Below are experts of layer 4 (counted from 0) of a mixture-of-experts language model. Rows are named router (the router's row for the expert), gate (a neuron's input weights, with its number), up (a neuron's input weights, with its number) and show model dimensions 0-191. Each number is 50 + 10 x the weight over its row's rms, rounded and kept within 0 to 99.
After each expert's rows: a language model's description of what the expert responds to. This comes from a sample of Wikipedia text that the model never trained on.

# expert 21
router:41 39 45 43 61 44 30 45 56 43 38 49 60 45 39 34 61 47 56 49 55 33 29 41 61 36 42 43 52 68 53 51 46 57 55 54 36 64 52 60 49 40 51 47 53 68 34 68 40 38 66 47 58 58 52 47 58 43 50 51 66 60 64 57 57 55 40 37 40 30 54 46 44 56 53 54 44 37 37 55 40 54 54 55 36 60 45 72 57 65 35 57 43 37 48 46 48 45 38 40 71 47 65 51 59 41 52 49 42 40 69 45 35 51 39 58 66 38 39 50 59 63 46 54 62 51 47 42 61 66 39 57 52 49 66 47 45 61 44 48 39 37 47 55 42 68 40 52 36 45 45 56 40 54 59 36 30 28 57 41 30 55 67 49 46 52 59 49 47 36 62 40 54 45 46 53 63 42 64 68 34 49 52 34 45 62 61 56 56 41 52 54
gate2:40 34 57 44 50 53 53 62 45 38 44 59 55 50 42 23 50 43 52 56 42 46 57 33 50 34 44 37 48 47 49 48 48 64 53 27 69 38 36 56 62 63 49 53 68 54 33 49 62 28 57 55 49 40 56 17 45 59 43 44 55 46 60 54 42 35 35 52 32 52 49 45 45 46 45 49 36 34 50 46 64 40 43 60 33 53 47 58 52 51 37 46 49 34 57 49 58 50 59 55 50 63 59 35 47 55 45 54 49 50 55 47 48 56 66 53 57 38 55 53 56 49 61 47 54 48 55 63 30 42 56 49 61 37 69 47 47 48 40 71 60 32 66 40 35 62 53 63 45 35 40 41 35 60 61 54 61 53 42 73 47 64 36 38 63 43 41 47 52 47 53 73 41 42 43 51 58 65 45 56 66 48 41 49 54 55 52 44 52 70 39 56
up2:53 44 42 53 46 49 52 53 44 54 71 42 51 48 66 67 63 21 35 46 32 39 62 58 62 46 65 49 61 45 49 36 63 49 58 50 36 41 51 62 34 53 39 59 55 70 62 49 49 53 35 42 42 47 64 46 59 51 51 47 39 44 56 53 56 47 54 44 22 44 53 61 56 74 44 51 48 37 60 52 65 40 71 53 52 34 39 55 29 58 56 54 58 45 44 53 52 50 31 60 55 38 40 65 38 45 67 35 56 58 45 57 45 52 40 53 45 68 53 61 66 59 64 51 51 34 53 41 41 47 41 62 53 29 51 56 34 47 53 33 58 56 48 38 46 48 51 54 55 55 51 46 56 53 37 52 71 55 62 62 44 29 44 60 41 65 58 44 53 41 46 56 56 48 60 60 66 52 53 40 61 45 47 56 56 57 74 55 50 47 63 53
What it handles: Word endings, plural -s. Plural "s" and word endings (Results, Draft picks, -ating, -ique), periods in abbreviations, and "and", often ending wiki headings.

# expert 1
router:62 50 55 59 56 46 27 46 58 65 62 40 45 36 45 45 62 46 53 52 58 40 42 47 64 44 62 44 38 44 52 61 54 50 41 48 54 45 61 36 52 50 46 46 35 33 35 39 45 41 71 64 53 38 34 54 38 47 45 48 65 37 55 52 48 52 49 51 46 41 49 60 68 30 34 18 58 54 42 37 66 38 34 49 39 50 61 55 31 50 65 58 66 51 42 52 61 59 59 49 56 38 48 53 43 54 45 39 39 36 40 49 46 51 45 52 46 43 43 47 48 46 48 60 42 66 49 47 47 80 40 57 40 53 41 41 42 76 56 62 54 44 29 44 52 43 53 34 62 45 55 50 60 28 46 50 58 41 43 48 49 63 54 47 60 58 46 49 53 41 56 55 52 33 38 33 23 54 58 65 50 51 52 49 56 62 32 60 56 62 47 44
gate2:67 58 51 56 61 57 43 48 37 61 42 54 43 45 53 70 71 45 47 55 51 49 67 51 49 43 50 48 45 42 48 56 55 45 62 45 44 47 61 62 49 55 54 51 55 31 32 30 34 51 66 38 57 45 64 32 53 43 50 52 42 45 51 62 62 33 66 63 69 53 44 52 66 41 75 57 62 47 57 35 38 55 53 48 49 43 52 51 35 34 32 57 38 54 56 54 57 47 70 54 43 52 44 44 66 72 35 75 67 59 43 53 42 50 52 47 41 52 41 54 46 58 43 60 51 58 40 54 43 53 51 71 45 57 27 41 62 54 38 39 48 57 56 57 52 43 44 54 63 42 56 50 56 43 46 63 29 14 38 46 45 52 53 57 59 56 45 46 54 61 55 52 42 45 65 63 44 62 41 38 52 39 57 55 53 47 62 43 47 38 54 39
up2:50 44 58 35 42 57 40 38 56 47 45 69 45 38 65 46 56 45 45 55 51 53 43 65 55 59 46 56 49 37 34 60 53 54 52 69 57 59 42 53 56 54 50 45 40 30 65 50 58 38 56 35 57 19 58 52 49 56 54 54 40 52 51 27 51 36 41 42 40 42 47 56 36 60 62 53 62 38 46 59 49 50 57 38 61 45 53 62 44 56 66 41 45 55 57 55 42 43 53 48 39 48 56 52 46 57 43 54 62 49 38 51 36 42 53 28 35 37 42 53 59 37 54 47 52 44 48 37 56 45 39 62 60 53 28 50 71 32 48 51 42 41 54 45 79 53 34 43 40 47 40 56 49 37 42 67 55 57 59 50 37 53 39 51 55 60 39 43 49 57 39 35 30 60 57 51 50 47 45 52 42 49 52 25 44 58 71 23 33 47 51 70
What it handles: Articles before noun phrases. Mostly "the" plus with, and, for, and word-final pieces like -s, -ks, -ray, often before "United" or "same".

# expert 3
router:43 57 47 42 51 33 45 48 62 51 41 46 45 34 32 49 48 45 56 51 56 38 65 64 57 45 51 31 48 51 58 46 57 52 47 49 46 71 44 66 39 47 33 47 54 52 45 55 52 46 48 46 41 56 50 50 54 57 44 52 40 60 40 48 69 34 39 67 52 43 40 50 49 56 62 30 64 66 51 53 41 63 41 46 35 50 43 46 50 51 45 40 53 26 51 49 66 40 57 42 33 50 62 45 29 47 46 47 58 36 53 65 35 66 22 74 45 48 49 33 67 53 51 35 49 44 37 42 38 54 45 62 35 49 55 49 20 44 41 55 50 58 42 40 37 51 49 52 74 56 58 52 40 50 49 31 43 50 52 52 52 42 51 53 57 59 50 61 56 41 68 50 55 64 50 29 37 40 33 39 52 44 38 50 58 53 56 63 31 58 52 55
gate2:42 26 43 70 30 52 49 66 56 32 42 56 79 56 40 58 44 41 38 54 48 40 56 63 53 32 60 60 48 48 32 44 50 65 61 59 50 54 33 51 44 55 40 48 52 43 62 41 54 63 66 43 50 47 63 37 44 62 38 52 54 42 47 58 69 48 57 40 45 55 57 68 63 52 52 60 46 59 54 62 42 51 46 51 42 48 51 53 56 53 53 60 54 56 69 70 71 57 54 58 43 44 44 72 44 60 46 57 56 57 33 42 40 47 57 78 47 29 43 56 47 43 68 53 46 41 44 57 57 41 70 46 60 51 57 51 56 52 61 49 46 55 62 50 49 38 60 56 38 43 34 66 44 66 38 39 65 38 55 60 50 63 49 62 49 57 40 51 40 38 45 68 53 49 43 62 36 29 57 44 38 46 59 45 47 56 49 56 50 55 49 58
up2:43 31 36 61 44 45 55 50 47 32 48 49 60 40 38 57 68 49 51 50 61 36 40 46 55 41 48 74 50 47 51 52 57 56 59 54 50 47 59 31 68 41 43 58 42 49 52 55 48 71 45 44 69 34 69 49 42 51 41 40 71 52 37 40 58 50 28 58 38 50 54 44 49 70 36 61 48 45 68 59 56 44 50 36 36 54 50 57 39 46 50 63 44 36 45 62 53 45 46 47 54 25 41 55 52 33 65 48 50 60 34 68 48 52 52 61 58 68 51 54 49 40 46 50 42 45 63 54 43 57 53 45 42 43 59 53 60 55 37 36 34 69 45 51 58 50 55 55 39 59 54 42 51 61 55 37 53 57 46 77 59 63 38 31 70 64 40 55 63 44 53 46 59 52 45 44 36 63 67 45 38 46 43 49 40 64 57 47 51 61 47 63
What it handles: Heading markup and hyphens. Closing "=" of wiki headings, list-item hyphens, and table pipes at line starts, plus verb pieces like -ated, -ort, attended.

# expert 0
router:53 45 59 38 63 43 47 65 67 40 47 40 51 45 60 44 52 40 44 60 49 65 59 51 48 52 57 46 41 72 52 66 60 53 34 52 54 57 43 44 33 44 59 51 60 53 63 63 72 42 47 41 55 46 45 50 39 61 45 51 78 49 61 43 52 60 41 65 62 39 39 53 54 64 51 62 62 52 46 48 51 45 59 47 43 62 38 45 56 45 60 60 43 48 59 64 47 44 58 49 38 43 65 75 50 48 48 69 23 43 43 60 32 41 46 68 47 58 37 71 45 59 67 60 49 51 49 52 43 42 38 47 19 38 57 50 47 56 57 49 46 49 46 51 49 66 48 64 45 56 60 50 47 31 51 64 65 48 55 42 29 45 49 68 51 55 61 62 60 62 56 52 62 35 43 57 56 47 47 52 41 48 47 56 38 66 44 50 41 39 25 54
gate2:54 41 52 47 46 35 64 56 48 67 52 57 46 72 61 56 35 36 64 48 47 53 55 43 58 59 57 54 50 64 55 52 46 62 43 47 49 32 47 56 42 49 56 52 46 66 55 55 45 54 62 43 44 45 49 45 53 42 34 54 52 33 54 49 56 43 59 51 76 50 63 53 44 32 45 70 68 60 52 58 42 51 35 48 48 55 36 59 41 65 63 74 38 47 46 44 53 61 72 58 41 51 45 46 57 26 38 47 53 72 63 42 61 41 48 56 59 41 48 34 52 51 45 51 52 48 53 25 38 57 58 40 51 65 52 51 53 42 60 57 55 57 65 46 54 24 51 55 58 42 44 49 35 60 55 41 58 43 25 64 52 22 52 57 59 38 49 49 54 49 55 34 55 32 47 49 47 38 52 45 43 72 55 57 68 41 52 48 45 47 49 33
up2:46 49 46 57 45 39 42 46 50 56 33 50 39 51 66 38 50 44 39 54 44 50 61 53 49 43 52 43 50 65 59 56 56 40 50 43 67 59 48 63 54 49 41 41 58 37 56 63 49 29 47 35 37 53 58 23 54 51 56 71 50 42 60 62 59 39 51 75 48 40 52 61 55 36 54 57 54 52 47 60 48 61 42 47 61 52 26 71 38 55 55 62 62 36 52 41 64 50 49 57 24 60 34 59 52 63 32 40 60 38 45 39 39 55 64 57 39 63 37 72 54 49 53 58 48 46 55 50 60 66 51 55 43 57 56 57 59 32 43 56 63 52 50 61 45 69 46 60 46 43 78 43 59 75 47 58 58 31 51 47 40 46 40 47 41 51 51 46 39 55 55 61 65 56 64 57 54 53 54 34 54 53 47 44 51 47 49 69 62 53 34 56
What it handles: Commas, articles, word pieces. Mostly commas before list items and the article a, plus mid-word pieces and adverbs like often, usually, instead, originally.

# expert 13
router:74 62 65 38 59 25 47 42 45 56 33 35 46 51 42 51 56 49 63 60 61 52 39 60 68 62 52 50 57 52 49 51 61 56 66 50 48 45 31 46 32 43 46 45 61 39 55 55 41 49 36 51 60 37 60 46 41 32 49 57 49 60 66 41 49 53 47 58 45 66 50 52 64 49 45 32 52 61 48 55 59 51 56 60 55 38 72 50 44 49 50 62 54 45 39 45 54 60 74 61 41 32 34 56 22 58 36 58 37 37 44 55 76 31 50 44 56 43 55 51 57 40 23 55 62 56 48 49 62 52 51 42 40 25 49 40 56 44 56 65 65 64 52 42 45 49 54 42 57 55 53 42 61 42 42 59 47 49 52 54 50 50 55 51 54 46 41 59 54 36 58 44 57 60 55 52 39 51 45 54 62 61 41 63 53 66 65 53 52 34 42 43
gate2:64 57 46 54 47 48 43 45 46 58 59 64 36 65 53 56 41 64 61 60 55 43 39 67 62 51 63 40 42 53 54 65 47 45 49 39 51 37 52 60 50 51 43 58 54 49 55 47 53 52 59 25 51 40 38 55 64 63 52 56 71 48 59 51 48 63 65 43 39 57 52 45 62 56 58 58 28 38 49 36 45 36 30 52 54 45 35 55 54 74 57 45 55 35 49 49 50 39 68 57 60 57 50 47 51 54 51 56 60 62 50 54 42 71 59 51 46 48 62 50 59 31 55 52 36 63 56 52 57 13 57 69 50 49 29 50 52 54 43 60 36 71 49 47 59 48 21 66 49 47 28 58 51 57 47 51 50 50 57 52 35 46 61 57 55 40 38 52 56 41 50 61 46 50 64 46 58 40 69 36 41 59 56 64 38 53 61 36 51 54 51 53
up2:38 43 62 63 58 51 49 48 55 49 40 70 23 61 54 57 54 34 52 53 48 57 37 69 59 50 52 43 31 55 48 71 53 44 51 61 47 63 44 62 41 37 55 54 66 48 52 38 47 40 38 31 38 65 52 49 67 61 52 33 58 55 57 40 63 40 62 53 42 46 57 50 41 40 53 47 32 61 52 68 77 49 42 52 42 48 41 43 49 57 76 55 64 64 47 46 53 43 40 59 29 46 24 67 53 41 36 54 57 56 47 67 46 49 59 37 54 49 63 40 43 51 40 54 50 69 51 59 69 56 58 58 39 57 50 53 54 52 42 35 38 46 57 59 52 49 35 56 47 67 46 55 43 67 60 66 63 61 55 53 60 59 61 42 43 37 46 43 51 60 51 39 55 51 44 61 50 59 59 44 58 36 53 49 43 52 36 41 50 60 63 51
What it handles: Mid-word pieces, "the". Word-internal pieces like ix, th, ose, sh in words such as Six, Mixed, Fixtures, plus "the" mid-sentence.